{
  "experts_per_token": 4,
  "balance_loss": 0.0162,
  "rope_fraction": 1.0,
  "init": "normal",
  "init_std_up": 0.0315,
  "lr_mult_o": 3.0,
  "beta1": 0.95,
  "schedule": "wsd",
  "doc_mask": false
}
Below are experts of layer 9 (counted from 0) of a mixture-of-experts language model. Rows are named router (the router's row for the expert), gate (a neuron's input weights, with its number), up (a neuron's input weights, with its number), down (a neuron's output weights, with its number) and show model dimensions 0-111. Each number is 500 + 50 x the weight over its row's rms, rounded and kept within 0 to 999. Numbers have three digits each.
After each expert's rows: a language model's description of what the expert responds to. This comes from a sample of Wikipedia text that the model never trained on.

# expert 20
router:469453486537475528474518520547410424483426529557495533454542430434489499452464585487476503503548567530501545551490481528442400551615540494530554510498672546532447517547402458561536444441500531475434499475455501528476566550469412447462525509483582501567500553536445493483506493530553431542548534501419512498476497553523513527512528505520
gate0:453469586529471554509492579443465503486548552472459416471521468516499430494458432500493502433426585546505374513592452485446516497425517480469490477460598499543512524448441596523575492576509545604511500457482431463475415457481506485521404504542510491509426523519447445499414505442489504462540556465494443462459485575524509523536527517534
up0:588498430501448446573494508451430536399542469398453471500465480433525452482504495506643595589531572544547374533519517492486450550484454433539438502513509494634487514530477432455489439460466550487461469498435504486506462442531532519481516414469553511522487440506446458526591411532473490453500549517498441500496532521493518520504476515517
down0:523478506436458604477540491476470532431569455511443471482503517525412548467556523593533499586479426528529429516536521466578508458534524424499482461450519470575549503560560447421536420442464381539437535389498599496507395434490475416490612543513485548531495467547541569472431464541455447434517470556456541466494581469420518468503431523526
What it handles: Month names in dates like on 30 August 1921, plus capitalized name pieces such as War, Act, Represent-atives, Xanthis.

# expert 16
router:452501521526428555450595491502434441522499481447439516516460537534513508443510617465441406405560498554520456505440496485451519466520619481503430522519574398506513441529404531605534500444471499521579475495447551513480513490485449425539495495551503566541447621487498514528440500466524420537516503572478493429423468530498473474572419473443
gate0:434505465533517541545488480496508447426505502464541501571436551498435499422492499520552543552560579499493522547466530444605570559481480467492493461632451546512455522476624516537515462490520487459486616522528476506525494529536532485556541405451567676476515520473510609509564601501512491507532519546467574549535487511528556581402523546516
up0:526444509498514495495561483476451515497468527590411539539517513521458503586526471499507497498482484460576444490481450541532514570445533561453585471438549427537555472598504445519466575628457469558389559508459516521461512536538405571460423509463456515467498435436511502523486515425513468492493499486477479498530588571464479556522559578390
down0:498528511475487449566539454534499471481583493545561595488468571559498482507460435572529532455527477559424498470525524448551524471550563507486467508439564378573495516512507526458497484538498458529458516494451539518479484456506506395684492597478598508472454472521553544544477542522414442513564580515578548539520465595461542521496429488493
What it handles: Pronouns, auxiliaries and relatives in running prose (they, it, has, would, which, who), plus verbs and adverbs continuing a clause.

# expert 5
router:504495521549437505507572482494490519523424441487488480461484520642482507453453531466470468497556481523464428532495498433516488492467576525511372489480541453523576434582394492545579484447443476500563448533454576549502546479461490439525484577516504559497531574459466505550509532492569434569506590458444504417484437508505547508521443513510
gate0:462542541423459503442498541522451426497500512531487394514528480479569498501423500470529448548546497460382566593499470505420461488549491508473461375504450551508585595597523542552515509499565463512532461490404392525509576467529496479453444455517563571438440450550561508568477428463453462486507527445525486540489495541457555538379501459473
up0:501488553447549489436521517409490456428489622530500561504466539512537503508528522424448434419489447505493473517488420486503422453496494462480407474517469449614482484498473592549518482490503451482482416545431496532569479580535492453483502469485447509573624495432562531508545489461536442433589549482503460561570484566520402479457594415458
down0:434464508534484496567452508448454566547515505517488517570497523475465424518439499556538532451471444431526508438451507577482433519605384508476542452504551477510426450510521471481531471494421500498463495503537554519483488558550510536547505428609482504486458510535486437504501456462597481592504513524441524560492407469507555571529543453482
What it handles: Prepositions and auxiliary verbs in running prose, such as in, of, was, is, were, were born, returned to.

# expert 3
router:584450550492538587467472579583375504503484436516518508540531529499430462498535530543482527560512531549448512591503562498441484472479462413463555478462426486527547558554477567516582471369481459423545508556405505532509510555501466487477508499500412535522424519535488367523428567461499524522486593515516575505354526497531547490544414514437
gate0:451623513555559506503552490536384465441530499522494474520534542511532541443558438477523509539538485526519419538471576587472506469533558516542484578592515503575442489513541548522529500521617429526518446477419549546539550598475474479471477431497480443471455498492510472558497417475507563417551493535533488443533541403593474394540498621469
up0:596455503415517427469442660471518498542502423453465486541453451551475505531472502489531477551590404456520575542542532341499489476415506509544531501571415496469448566427506516492482547498608430556488570561489491513475492515524526517504486537527501530586483541458542500477414501512546566475519448565553511468522443498467535533517533488519
down0:514424564584481518511509557464510531538409407490418491554490499524562476492487505444526414517518520526520539537482530520495494457486478482588444525562533396576425507467493600557449530533509543437438457520521535488550513468492551386474539516520493488483526411500549480513547422627464448471502435531483608545412506545461437525402511514477
What it handles: Month names in dates and tables, such as November, April, plus early word pieces like pre, un, con, ins-pe-ction.

# expert 17
router:476402468563456536516547506555512569553557492400543500513596410517409527508465438520545512488535548528494510549392444515530504539530547490520451457510528470520501555539473532485576495464471450514510495487416644505492563510503508521440463441559445522448555525422495498553490544498492455563554502539543505410471503585525529515451462479422
gate0:434496437494527508528560517615458529582591476494545565575479443502458532513550549558487556545524495507487501561422516616459451567476535482473477516579542552502509457546506579359643534541544334537450604501432592539471485505490446647508477546498433470559485603575543505488527562472487494509631453398541507502434447476511522479475405422494
up0:551604453433514519453514505519372546562521503486491560521466481457476557479421477499499502499542464494440481391415469550514532493580485573544519533489502450437515524520488501513497393524465447484534498482531516446401529569506602579423440454534473524567435488459484534557461571487522434550522428429550530487552455535412493560442500496474
down0:488533512532621457441507517463570444480579572597604540559518450483592613499537521546494509480457533447508460530425507512526456470518600449349507581572459513439521460458467464436488552440517476512495552491519478521550472478487455491488471499405528448518542495505525488460535553501523502482438488532408461426448513473500404395490575557468
What it handles: Articles and determiners opening noun phrases or sentences, such as the, a, which, this, several, among.

# expert 22
router:403476555534492557372505513458502451548511520487439583565411548540506508534456461480459502532563515532522461477525542464485471477472479416471488459479607572456534439566520548445560523500476424486512467563487477600364571510486545490458489405561427479536530527510461543531492435461504428500483497428483451447551541540455478588528502438444
gate0:481401457543560516515487470582437484471513584544553523553474556556476562472506563621455504563464563573431533432590538495473521459502462511533490554579494524451467550553484534418544555523590424430503481576514473448543519491473566585535540473560437520465523500524522426460562448491532503466411547513495495549447473471411517540488498591471
up0:513546534462538504531559506499420458413410436372521479487509509573516500397454463527520484501473493515506566520458452489514537438519556511550560473494573428485516486431529573537606410517533559451471563458480571528539438472502484531471456514484464495503452435469596441499464375555509543468445525527506509523474553451500512555450512529424
down0:520505433523538516558490471481432545562504533479562472472549490518505570533544583441485557539559466468495481479516577475563556406485505558416550562477456604535521513548487498543542463556445495490481462496487535423548469522522545526485562555522462532574440455640443507612477523434491483507566430508541427545532546511438527381517491547546
What it handles: Single capital letters or first syllables beginning proper names and foreign or taxonomic words, e.g. C-ryptocarya, D-ialogue, Pet-aro, V-uk-ović.

# expert 19
router:521400493559461556500470497448516494475388484412422438506484487569468439506530543387433449536510436516460489581512459428556532496509507474474497510478523516490503424501478439553519546396485442526480431532442566507463574460481441483498483541523516527551561597488518474523400464533581520662540540472531497493503437508527551454450428484543
gate0:535480530445553612411392530421546512520472434479470487501514459578485473501535493605520497500526526511423524494453537492530516438537481457485547498528487487498465422400492453555551529454520460578483632565541518436408605508515488513468505566454503473690543516434444561537440441590430539457552517609501650493495567528509508387531524451490
up0:488515483484526473594543493596494518481578536534486421411538494364525534450398495541434452469443469555365498551530409430434509497520481555585414535573462506505463519506446451493541506506457497436443550425472419514503495560481450535427580426512509526505464455487473531500488545520492469387565476448531600457437501552500425528475510533489
down0:524472612590524579512517619494523505511450548423492473498588534507496474452438555531481365435533481482510545548472492567541450439458466479440493522433443514516486494538521605534422448530438511479465522555525483443472549559469488519530570492513481529506520491446490500534523474483599484495505576540546499571547508418537562450420487544513
What it handles: Tokens carrying a trailing comma, especially thousands groups in attendance and vote figures, such as 7,, 19,, s,, ),.

# expert 1
router:514488517518545596471598546465450420458435501431503537497604641560491515494520569509495464378467481491447543575567550451525478482522472511508452484459524476511473468488467456467516510477431557594535517541379521533414642573469568459543547532503441499553480587494465585439479519461448421549514492495559463414549505592468459491531494498500
gate0:458532409546515502501525431512505523515424441376537520500468598497547472423492419572463509490492591589511468559533456482498488499524421548590503511436408458550402479414467513463565533483439531535478427480504491562447458546490442396456419466512496515506477520527562491478594564471479491493517431547493444487571471520452493498574517463442
up0:518466452494498412499547479548605554527454514552599478512504594419482455525438472549478520493476589378397451517427494522496432500471466416442516523459477477473428507411510402485556381448469495544364432472482482491505570532443453483505429599490512520562497539435520527501454441521504468490531510506500581516465548575509563589509451474471
down0:466492468530526423433493568590391610581413499544455502581510500583495541539503439607532505467536499564585477439474573484510434531552406478449532399477477466461539559526445521542429498389564514516420520485473478407449527475498599454543489518554462553448522420518447461559501458498501450470527473457420539482462469483528540559538565405597
What it handles: Plural and noun suffixes ending words, such as -ations, -ians, -s), plus table pipes and list-item dashes after line breaks.

# expert 12
router:542509560501466575509537454508495515487493459448502466514602556542553492525473469501477507496556531597412427549539448529527423481516454487512499452441517543510516493472474509493523564431451515509520487585451548577474509571475514475475510420533402501515498613530506508525465456492407457597494514504528566418492479571478512540603422473586
gate0:542654562551470518541565463547487547517541436531497469407489571520508537538323435444482482534504522576441446523489545477483472501511518510444558434577491494553519500546556469472556519555483562431606385465454557543472497524534465541523515457491596454416504529608592625550550441556438477517455426460636552396497500473534544467451442521556
up0:434570444520546640594438521448447466474451461521547423531450476561508547376604475490490396462443464572421485545518530518595437506471512484540509521589496553478485524570472511557455547476557493324507494462509544557460470495435415601450536506536493448556457489498538475473567474498493405556493432443550511594444461516541420458459542538505
down0:481479512385537560575561480502559485484509525454524524436412423433514530543471572473520497473548515474518542365459518457454551504484602530554457542521535479543456490514489372481468552429450539530598500450408514550456596474525531418440587490470498490604491526415513496570485478476586445471504555566462458517528461423542447461606548464515
What it handles: Table pipe separators, section heading markers like == and ===, list dashes, and sentence-final periods before a line break.

# expert 0
router:494455528515522553530517506536457570555563505465479554517553503554458521507508543483471545477534526586481430572486460501487552467491296565517460443417545560521526511557491453496516524447515473455459547469413530508476476511559455437557558429533480523493483576446451572503435516453424506609437471537490513449563485581503574522474524526590
gate0:489504494564550484501512540482485510489468490504462566469393423435513465485510452492451497486459490491602486492596530463519411509462430503518478538487565456688407523569474454531588490475542519463513526604451479530548550499449503407570539456510488548485533463383415505580497614412421570490391438531599468481422555488475548473563507598501
up0:469449466620471578413446516484580526393558534549472508462482512415528490470470459479439574432472561513551503572537550506391581502455540501448469431471528450495544465568488522476464493444456513479388587473513522559485473596530479438508515590479444495473619477536558496478516453507510620480554433547534526462553440398502466454437462482540
down0:528551519471495390519456511431475546582541455532459525487588605539517525496538426428462460421555538521520556508591601439403510538557649425558454498551485528557512502555458549426554522489482526434420506524432450541421470452485493513539482467466413449560516472456520519559448444458573537464491385452532540460462492574447497517574552468471
What it handles: Function tokens such as the, a, The, possessive 's, colons in labels (Born:, by:), and pipe separators in tables, e.g. "Publisher of the Year".

# expert 13
router:455500428519474481589552425546410500551465602399516462425503503483485478590461431463555499465475529426550481467577435456513567495570571536493514436480541479503553549478486487544582532407519445450511459542487582569388473533601536458577426431569446494523506480543347583497539511438430492476476506530527410476429569498406550491468417464520
gate0:425537489502563511545463526495423475607520467514465479412456507503451586572570506526469578477499563517475541583477440369532571529504532476529511597447668388495541432451520465554516496414566482435507506514433535455423459598425574454506526481448419443580502552503443564474477534523468587423534540506422519514457428468387490490560436538510
up0:449467594468497509551544427523427525489496568475460545521492480527605477552516510554544420552494501486482445550431563493534560549567506472483540524492522480571499563478523500562558502538581569482506485513467541508583489512420490482496496485464461456565528453537427516451484395480446472589449529552502528529532462401548444546488573524492
down0:390488493496608443459533493518616571511557491498513537565568472557380480501471516470418503521518479505496457501524569566525529507407488498452490550387437435491518519476567573513500615405522522460557477528471523601405529489533492546519512451532544441472526507606490469483489499488541448572479441508451557498623572451395543461388519458420
What it handles: Thai and CJK byte pieces, romanized Japanese or Chinese syllables, and coordinate symbols, such as Yok-oh-ama, °N, ′.

# expert 18
router:470524453459425473481504511448529595518493434458510493597553612609460515499463405505500438513475474556511512612407553384482546472515392457467571492472509458499514571508481450534522551488465453539393392540458525483444576562519456528477420620502562459550493477528394590469474483517386516491511552513512484457453514534531443441498467502457
gate0:564441627547515560470544506512597493495514448515483506544472379486446512514508533479555508530435477516522445528491536458445512540578501420435613381517502429532478647496428567559459459503468481507491512508387495533493513466462456591502513497488566572560439470564428525498572494557438551513461578431472468436486497475533480547529622546504
up0:389536502575509536481562611551469455500509530462453516482501465571446577444601479513457450471520547571466528496517493386496582539452556428463459536495524466455534582462500522361532548532518578581541450517553545465516485536461518525575495605546519489435494585496553452552431552589512464447567426512511461456472519478506584443496588454548
down0:507428559557553521500514533527578442494388470465494472395501487419549480513504533540561492543556482483608449622530547584457547398515466505471558436508465656499502499544402552468493527549410500494562562472473477430522486511592441421460566468477525478433534567452516461432529505522427500502517477470538504511591489460478551403481540648444
What it handles: Line-break tokens, especially blank lines before headings, tables and infobox rows, plus some the after of/in in prose.

# expert 4
router:382430546526411543525471448492509542558344439432541502487523560571508552528490471527501483531541510555490505499524418526588457502493435438400473502463532474534503524444496490548532438442578460476496483491454540571442473479514469477460412454553528526510584531467509516461444504472487444475539479499417496507480437512459553469493430436472
gate0:379533545598522554555506507505490513479484551477601464532490435450543500416542471590517521614574533555521443468505487523555541402482407449500449485591520591453525556450424524605548439484434470470464471494408494572526476419457491567499446512492489521491459493472459447433514471447473470514512507507439426481430489505539588526541521524400
up0:498496499527560524417478533549466493450458493482515472493540567434526513516541532631472530534542537472434493527448440418539671495520578494459443466439382549558474477569511567465481525492518490359573550505477469572506413624497469508509480486486499480532455484481526421499592467515442477479517523527508488469508547536494525468558460547463
down0:549557523499562428394583439557551412397521453473512479458494517573471482523550638427544466464505523467484552400480528481561472409563487533447523501449448512502504481503543483396480531585524551508554477457483522523515508493500571400628504522472410524463558508526429505476491438569527487520425442491510510453428487415493519498547525396497
What it handles: Inner fragments of long technical or scientific words (theor-et-ical, glycos-amin-oglycans) plus opening quotes and brackets, modals like can/could, and American/English.